Experts of a small language model.
Size: 12 layers, width 192, vocabulary 16384, 46.3M parameters.
Experts: 128 experts in each of 12 layers, 64 tanh GELU neurons an expert, 4 picks a token, a softmax router.
Training: a variant of SOAP for the experts, 264M tokens, 4026 steps.
Below are experts of layer 6 (counted from 0) of a mixture-of-experts language model. Rows are named router (the router's row for the expert) and show model dimensions 64-127. Each number is 128 + 24 x the weight over its row's rms, rounded and kept within 0 to 255. Numbers have three digits each.
Before each expert's rows: a language model's description of what the expert responds to. This comes from a sample of Wikipedia text that the model never trained on.

# expert 58
It responds to: Inner pieces of foreign names. Inner syllables of European and other foreign surnames and place names, often after B or F, such as Br-iss-ago, Sp-ieg-ler, Freib-urg; also en dashes.
router:089138123074180110094151156141148117125147156133121186123125119178129114106114134152113161138143133124098109116150135134108131107150126129130120099151123135126183114172077165159150099169125125

# expert 62
It responds to: Hyphens in codes. Hyphens and spaces inside model numbers, codes, compounds and formulas (An-132, A310-300, at-risk, b-1), plus some short word endings.
router:085128116135122146127148188144123135156139153121100105137127121097088100106169135171097121110126110147083137145100149124108123178121120142126112135136135128116177122110108123116122122170119099

# expert 63
It responds to: Foreign particles and name starts. Short word openings after prepositions or the, often foreign particles and name beginnings like des, Los, van, y, le, Des(cartes).
router:141112139090119205133144149114119137121085135119097106096135127077110112154160118130125134109117119181153130116117118141154183133128147128133140135120143136137076115138125137182127172138075098

# expert 5
It responds to: Adjective-forming suffixes, coordinators. Adjective-forming word pieces like ic, ical, ological, plus list commas, and, or, e.g. off-ic-ially, Historic, modern, early.
router:130165135077150105124148158108094130130104122150107160117108119142101137127109127137126127095134134154119109092221153116131075179108136119120117130143106124120106104148131135121125170165146121

# expert 21
It responds to: Section heading words. First words of wiki section headings and infobox labels after == or dashes, such as Other uses, History, Personal life, See also.
router:120128136117151086104106109086172132143119153139105139110153146140121104125131144088116133108122113124132109150157111125136081137124102118099120116143157126131066166164105114092135121159135149

# expert 23
It responds to: Mid-word technical pieces. Inner pieces of long technical words (chem-other-apy, endot-hel-ial, memb-ran-ous), compass words like western, northern, coast, and blank table cells.
router:106114117138113170112146153117124117123144167103126134130150115088104100164105132142136134106146101151148144094178154094123178126096149121138134112113131118122156160107139117159132130153136174

# expert 46
It responds to: Verb and noun stems. Short verb or noun stems, often after "to" or "not", such as live, prevent, matter, l-unch, end-ure; also digits in table scores.
router:156125136124150139110110118137161108139103133118120077128088127129117139105106148127172161097115100131148139163106056123145138084139137119140160125102156156108148138167124127141120136125128132

# expert 41
It responds to: Units and records. Measurement units and record-type nouns after numbers or articles, such as km, kg, cm, record, album, season, minutes.
router:153141132168101166182149145103153143125147088142098107115137145172159141133148140181122115127123144145182111092110152123096113125102143154124106103101147153118150079111126127111139154138112117

# expert 47
It responds to: Name endings with h. Final pieces of non-English names, especially Arabic, Persian or South Asian, with h or ah, e.g. Tecumse-h, Shah, Singh, Narsie-h.
router:120158129110121119093116122137145118123186118114161143163143144112098122156125133103120131108134091117115136142177129117155159077151097121142145158125155129110064129107147144134151154134151145

# expert 0
It responds to: Mid-word name fragments. Inner pieces of foreign or unusual proper names and place names, plus some digits in tables, such as Tri-f-unović, Gujran-w-ala, Nat-uf-ian.
router:122091134126143115170125090106092139144138129120090130133132131127121134163152129152116110138100118109136122092155155158128158131114170089108088111116128137113154105115109089135174141128116166

# expert 29
It responds to: Foreign name fragments. Short inner pieces of foreign or unusual names and words, often just after a capital, e.g. Ab-e, F-ue-gline, Koh-de, al-be-it.
router:146159140143124133116140151131169134140138101180112117096112135170104147126159147139134113122112153085115126127109119166159118113116143122140143144142132134102085085155116143108158129114137118

# expert 27
It responds to: Mid-word pieces and blanks. Short word-internal pieces like it, er, id in illegitimate, sclerosis, antidepressant, plus blank spaces in empty table cells and lists.
router:113141124129073159091135113111139106112122125137122122131125145107129118163091137151105131105165111166142099153088130148125149120127106139132151138156118135126182151136093101154110129142147122

# expert 13
It responds to: Letter F and stray fragments. Single letters or short pieces, especially F/f inside names like Forfar and Lefroy, plus colour words (red, black) and mid-word splits in names.
router:052120138105136163141131152096127126152155136087131146141136130150153102117119134116118123132131133089106119135153132139104128155175155137122098112108142132094043119151159082133117160132134092

# expert 14
It responds to: Auxiliaries and list markers. Line-start list dashes, table pipes and == section headings, plus the verbs had, has, have and having, often before been.
router:099071140174102139132128095119183117143134109117125150113131137191093131130125142119134157120117127087128143186051149123110161129111126124107116136123103123154166148095172127094112122160147139

# expert 32
It responds to: Name and word fragments. Pieces continuing names and words (He-it, Le-in-sters, Bre-ad), US places like Houston, Texas, and first words of names in sports or award tables.
router:076104123155144130089129144120178114127142148136153197121149130116096123135132115108142138097135085095123123138171131100160125120125141140114125126102114125137147139119167116123126150120149098

# expert 20
It responds to: Consonant-cluster word pieces. Word-internal pieces like pl, ept, el, ract inside words (Ex-pl-icit, sw-ept, cru-el-ty), plus some two-digit numbers in tables.
router:111109122096160134142143108117113098129098129129111147125146121111163141108116143162142130150173124127115114111092148102126151120129139104159123110126121129146138144142006122127151108150089115

# expert 39
It responds to: Initials and name pieces. Capital initials and pieces inside personal names and foreign words (Richard K. Davis, Liu Yazhi), plus commas and symbols after names.
router:142139131104101114095135089083090133117106150121117119144100119113113113179131116106150157066094137124161137115120165136137101142155153114128116137113157149110114074106143121151129140120112124

# expert 40
It responds to: Pronouns and capitals. Pronouns in quoted speech and the 's after them, such as He's, It's, You, We, No; also single capitals H, W, A in tables and codes.
router:150150119136165041140147171140169141163125078114126094118114150096144129124143137156133113168097122105108111136104166138146097155123121161134119136094130143125153083119179137079111089115131103

# expert 9
It responds to: Comparative and determiner adjectives. Quantifying or comparing adjectives and determiners before nouns in prose, such as other, such, these, smaller, same, different, large.
router:142133142138081111114126150123120135108109125105176131104106164115182129121135127162114140105113138145118099103168184132095129141118127131108138123126121153127175148154137143134114127143099120

# expert 54
It responds to: Adjective suffixes. Word-final suffixes forming adjectives or nouns, such as -al, -able, -ical, -ous, as in pariet-al, leth-al, orb-ital.
router:131122138169148143100133148115132128143112135105166171158140125115147112131126140107156125129130130145154118111141103142146136126147132098107120123144104129122114149160079153160127167115134136

# expert 61
It responds to: Modals and common verbs. Modal and light verbs like made, would, may, could, found, plus I in World War I, See also, and row-ending pipes.
router:113108134161098161090134159132090125115080103157104127096139116205145136122130153126119107084135095098112118112091105163107118068144163157128120112116142126135194131155108118115131156122107137

# expert 42
It responds to: Table separators, punctuation. Pipe separators in tables, dashes between dates, closing parentheses, and final digits of ISBN or catalogue numbers.
router:134127122139106163178112109146106145120142134150154154188126138133104137164089130084099137053118114098160142131088096081120101145140140128120112119085120121152146106180162130119110144143139136

# expert 6
It responds to: Capital-letter abbreviations. Capital-letter pieces inside acronyms, codes and abbreviations, such as mR-N-As, AD-AS, L-AT, often in lists and tables.
router:163128160150128118106141159118096106112108118154139147116116143126145131146158128126109139154130114167102133090074052133113096044130161124121136153132181113124126124169070075199117123129067111

# expert 31
It responds to: Infobox and table labels. Table and infobox label words and fixed endings like Turned pro, U.S., Preceded by, Votes, Pos, and table header separator rows.
router:088083118122129124123139147115145135118129140148096123060123126142137133137118125135143140083134121033139134160118103142102152192078150115109116150137141130125117154119050106114135106118102109

# expert 30
It responds to: From and numerals. The preposition "from" and direction words like north or between, plus digits in score and result tables such as 1–0.
router:172168115131088130131119112126116142152100120144140159145112127160061131086098140141154130123130153114162133168153139079140144152114152141157146144111143140116097186104099137099120115145113130

# expert 60
It responds to: With and -ing verbs. Prepositions like with, against and using, plus -ing verb endings starting a clause, such as real-ising, se-izing, receiving.
router:138110132188123080097128149081085127130130127157121156169109118133186173125110120134120126086138133138136128145087134094138094133107132134116107116117089117136087152093114167093097172118157125

# expert 15
It responds to: Agent by and years. The preposition by marking agent, author or means (shot by, by Mozart, By 2000), plus year-number pieces like 200, 201 in tables.
router:149119149132093145138130114132080116156097117150113147132138161119123153127125131150130116091134129181134140120183151093156146195112122103111119128155176141118095119102134162124107095159129155

# expert 59
It responds to: Proper-name endings. Closing pieces of personal and place names, such as -son, -ville, -ović, -ić, -ia, -o, -ines, e.g. Jerem-ia, Erasm-o.
router:141149127147135095114117095133151135128190132122137208170171140150117108135111126136113131114117112075100131135157147113158096114138109124118139145152140101129129176119145112147133123119175169

# expert 1
It responds to: Plural and noun suffixes. Final word pieces that close nouns, mostly plural or derivational endings like -ations, -ents, -ics, and whole plurals such as services, students.
router:185175129191122169143144094107100098130122125129126166131149116163188136130138137115110140118138124097148161133149138070116117117120144113139134125172135143104112122162067111170111151127152131

# expert 38
It responds to: Place names and surnames. Countries, cities, counties and surnames following a first name or New/South, often in results tables (Maggie Mac Neil Canada, Los Angeles).
router:153117134146100124089123124118126133131135137107142143140128148141107146138149103092107135047116144112137148153110132136141124129131117125133125145089149115129122099117147109181130153126177146

# expert 49
It responds to: Foreign-name fragments and digits. Mid-word pieces of non-English names and words (Gudrún, Artamonova, Revolucionario), lone digits in table cells, and non-Latin script bytes.
router:088087143131119122141129067141135119136160153119101116092139145101081129154135124127150113113120136168147125125163107144185098133133136098132089136145131146139137155136089107113168162133156155

# expert 24
It responds to: Table cells, name pieces. Small numbers in table cells, especially 0 and 1 in sports stats, and middle pieces of personal names, such as K-age, Kh-anna, Har-ald.
router:120165138168092109124144105112147147128142086121119101157109133146173106110121129112126148157106146026098134122138112142114096178110132125135142097099158143113155115116144151098128103165098112

# expert 28
It responds to: Pieces after D or L. Word pieces following an initial D or L inside names and terms, such as d-end-ritic, D-ons, L-en-inist; also compass words like West, North.
router:127087127125132141114135095128133109109129106134136157101156110109255144173114128124133142133113125126148129153109126128122169084115129136119118095111166114091106109111163119155131129114166116

# expert 17
It responds to: Table separators, reviewer of. Table cell pipes, quotes, dashes, and the of after a critic's name before a publication, e.g. Mike Gardner of Record Mirror.
router:158121118119061102101118113114070121140114143119123116146118125134118113142112115105152154018113152120118149150139113109126176141108145119129076130112149124115160089084151141137125142142164100

# expert 10
It responds to: Capital initial letters. Single capital-letter tokens starting a name or word after a parenthesis, quote or pipe, such as G, B, P, D; also the piece "ib" inside omnibus and Djibouti.
router:127115142083127119089116143147087121134123118110124095138107140152144096131133135132134106164121125170126117108102098151107151157137107136137120109089129133102136103173109099091108151098086148

# expert 52
It responds to: Pieces with m, em, ex. Word-start or inner pieces containing m, such as ex, Im, Comm, diss-em-inate, neurotrans-m-itters, Ros-em-ary; also some word starts after line breaks.
router:159183150116141122139124077156058119142133095127150102092124118135102124139127137162111113136164114106127101137169162121120181106159122108132150101137162128129080150159132137113086124136121127

# expert 22
It responds to: Linking prepositions. The preposition "of", and sometimes "from", "by", "between", "the", linking a head noun to its complement, as in "rule of", "Department of", "level of".
router:117160120123154123097137148101114159139089105127125130098152119095120116135136137147152109066122131140168124160146109125127145171125114095120117144121078129138126142129140181131120121142151153

# expert 51
It responds to: Ordinals after the. Ordinal and superlative adjectives right after the or a, such as first, second, third, final, last, biggest, plus other adjectives.
router:150097125128128168171104114133170101100118116143116157107105128134099078136135124155124127169147136144133153117139134092100084098143141133141086098139102150120138114164123149109138194138112183

# expert 55
It responds to: Capitalised name starts. Capitalised word starts in names and titles such as New, World, Car, Pue-blo, plus country codes in parentheses and table-cell names.
router:147106123117132130131118127128131150141084126102095159086123130098153101139098126114126130178122117126096142084118134111137122177130145096133175113113119130121085132143110096146113164145131105

# expert 4
It responds to: Place and institution nouns. Head nouns that end proper names of places and institutions, such as River, States, City, Church, Empire; also spaces and pipes in table cells.
router:101129116154067127156133070144161133131147118168130138163132127114060125125114128123125127078149138073140120127077119129154144117096151121110130105116135140110112138123158124140130133124148192

# expert 11
It responds to: Object pronouns, social nouns. Object pronouns after verbs in plot summaries (it, him, them, himself) and nouns like public, military, media, government, life.
router:163115133124165130111137103116109133117073132115151143103137157210115108119121136132119141125135130143163128084162169152108087153092119128138181154144123142111103088121190089135147139117051122

# expert 43
It responds to: Pipes after text cells. Pipes and colons that follow a text cell (a title, name or label) in tables of filmography, results or reviews, e.g. Family Album |.
router:141085132137130160148119094159083106121108121122098177141118127081098117146128123127145143121139117166136133099127084094123196108140152129133095129131135126140105125115114129137115149118131149

# expert 12
It responds to: The definite article. Nearly always "the" or "The" after a preposition like at, of, in or from, e.g. "at the end".
router:094092135101125183172124143114105129136174137134105083129128130119175099132094129151132141103137140133115120131192112141112141152136148133147114111073101105128137128167111168113129115124131089

# expert 50
It responds to: Names, birth, known-as. Words introducing names or biographical facts, such as also known as, born, Born, Succeeded by, See, and heading = signs.
router:198134151138063141081141132108089137145153140152141145120120144098141110146095144185119155121113109133125149128134149166149099144128138118119070106135103126125095129114130126107128120102109157

# expert 57
It responds to: Post-comma adverbs and abbreviations. Words following a comma or parenthesis: adverbs like respectively, also, typically, especially, and capital letters starting abbreviations like U.S., i.e., Inc.
router:098113150145104109145124185144101134108187146141166131147098128128163130149174148156114142112131106106126131073116134148139142111142146162125096093087074134105131089138131117126137144112130107

# expert 48
It responds to: Institutional name heads. Final head nouns of organization and event names, such as Division, Force, Cup, School, often after Air, World or National.
router:181156128176151088151136131118119137120096110122125122096136148129120108175118134089145120096134117145116127129151119144104175131124138142117139095098153158131150113116128083159142158123158144

# expert 16
It responds to: Name-internal word pieces. Middle pieces of personal and place names after prefixes like Mc, Mac, St, San, such as Carm-ou-che, Mac-c-abi; also whole first names like Louis, Daniel.
router:068100135087123104139152124113104100151167109098108138097144137096108119153093143154137092107147143080119135141128114092136145080133118143105131147149145115126120111100163100127094085145166166

# expert 34
It responds to: Closing punctuation, numbers. Periods, closing quotes and parentheses ending abbreviations, titles or numbers, as in "et al.", "Jr.", "Act"", "92.5"; also digits in years and table numbers.
router:111104135108088134160138071137143134161111150142116149128107145158143120137123134109106117118137133121103138116141116163155083139135146125133066107119138133111082136147149128126155124149073115

# expert 53
It responds to: Word-initial stems, with. Opening pieces of words after a space (l, b, tr, prot, cons) and the prepositions with and against.
router:120110127163113125113133137125127099129145106133141140114130118133128135122147151128136125114108136207131130089137176138086174131142136132117145130118129143146085129116012096100109117119142124

# expert 26
It responds to: Linking prepositions. Of, to and for right after a noun or phrase they complete, as in majority of, due to, response to, height of.
router:130127120137189179133130118146129143158104113131117152072139140131177160159095119116109102129099108135142135122097108101093116084121121131122146110172092119118194169131074133099141132137126120

# expert 56
It responds to: Clause punctuation. Commas and periods ending clauses before and, but, which, including punctuation inside quoted speech, like "I didn't lose this fight."
router:119209140142150146173145125114072124142106092133157137125115123110134123135130135120116132156138145123177114145153107178166142153120134135118140125083116139119124140107144112098100106112142128

# expert 2
It responds to: Small numerals, mid-word pieces. Single digits and day numbers in dates, scores and tables (August 6, 1–1, June 28), plus mid-word pieces such as suff-r-agan, qu-in-olones.
router:085191120130116094146128121159122123138105139140115100107147146058161123093114141125159119104125126152105115154130118064155135140158133132119138091131161142068145134136126096103154138130135082

# expert 33
It responds to: Prepositions and than. Prepositions and comparison words linking phrases, especially for, as, than after more or less, and over, under, versus, in.
router:125122097106165102084109085150093145138090146171145133117149155134120159120147121168173126115154099147094104097099111128177102079128171093103147095123120151116110140083124143104105145164154108

# expert 37
It responds to: Proper name first pieces. Capitalised first word piece of a personal or place name, such as Kar-imov, Bul-lets, Pant-her, Ban-ister, often in foreign names.
router:134138138126157042137134082127098129124145109117116139151135134135106105150131132110126134111106139163137129120060140080098189122140120148109161139117183129134130162117145152151145160131114116

# expert 44
It responds to: Group and role nouns. Nouns for groups or roles ending a noun phrase, such as family in taxonomy, team, company, politician, clan, movement.
router:157157123168128165157118095095121129109091132144091139110140140131160152143133100136123132132145152121103140109132100158108123114110153109122095116116126108119088116163087155192142122148150162

# expert 35
It responds to: Verb endings, as. Verb-ending pieces and verbs like relates, implies, assumes, create, contains, provides, plus as, are and were after there or which.
router:195164121128144099133145153119119120141109166137143097094121113126158138126125135152117140122129136097086123143113154108152097125100140104131144144151162149133128151140138113098158075111117175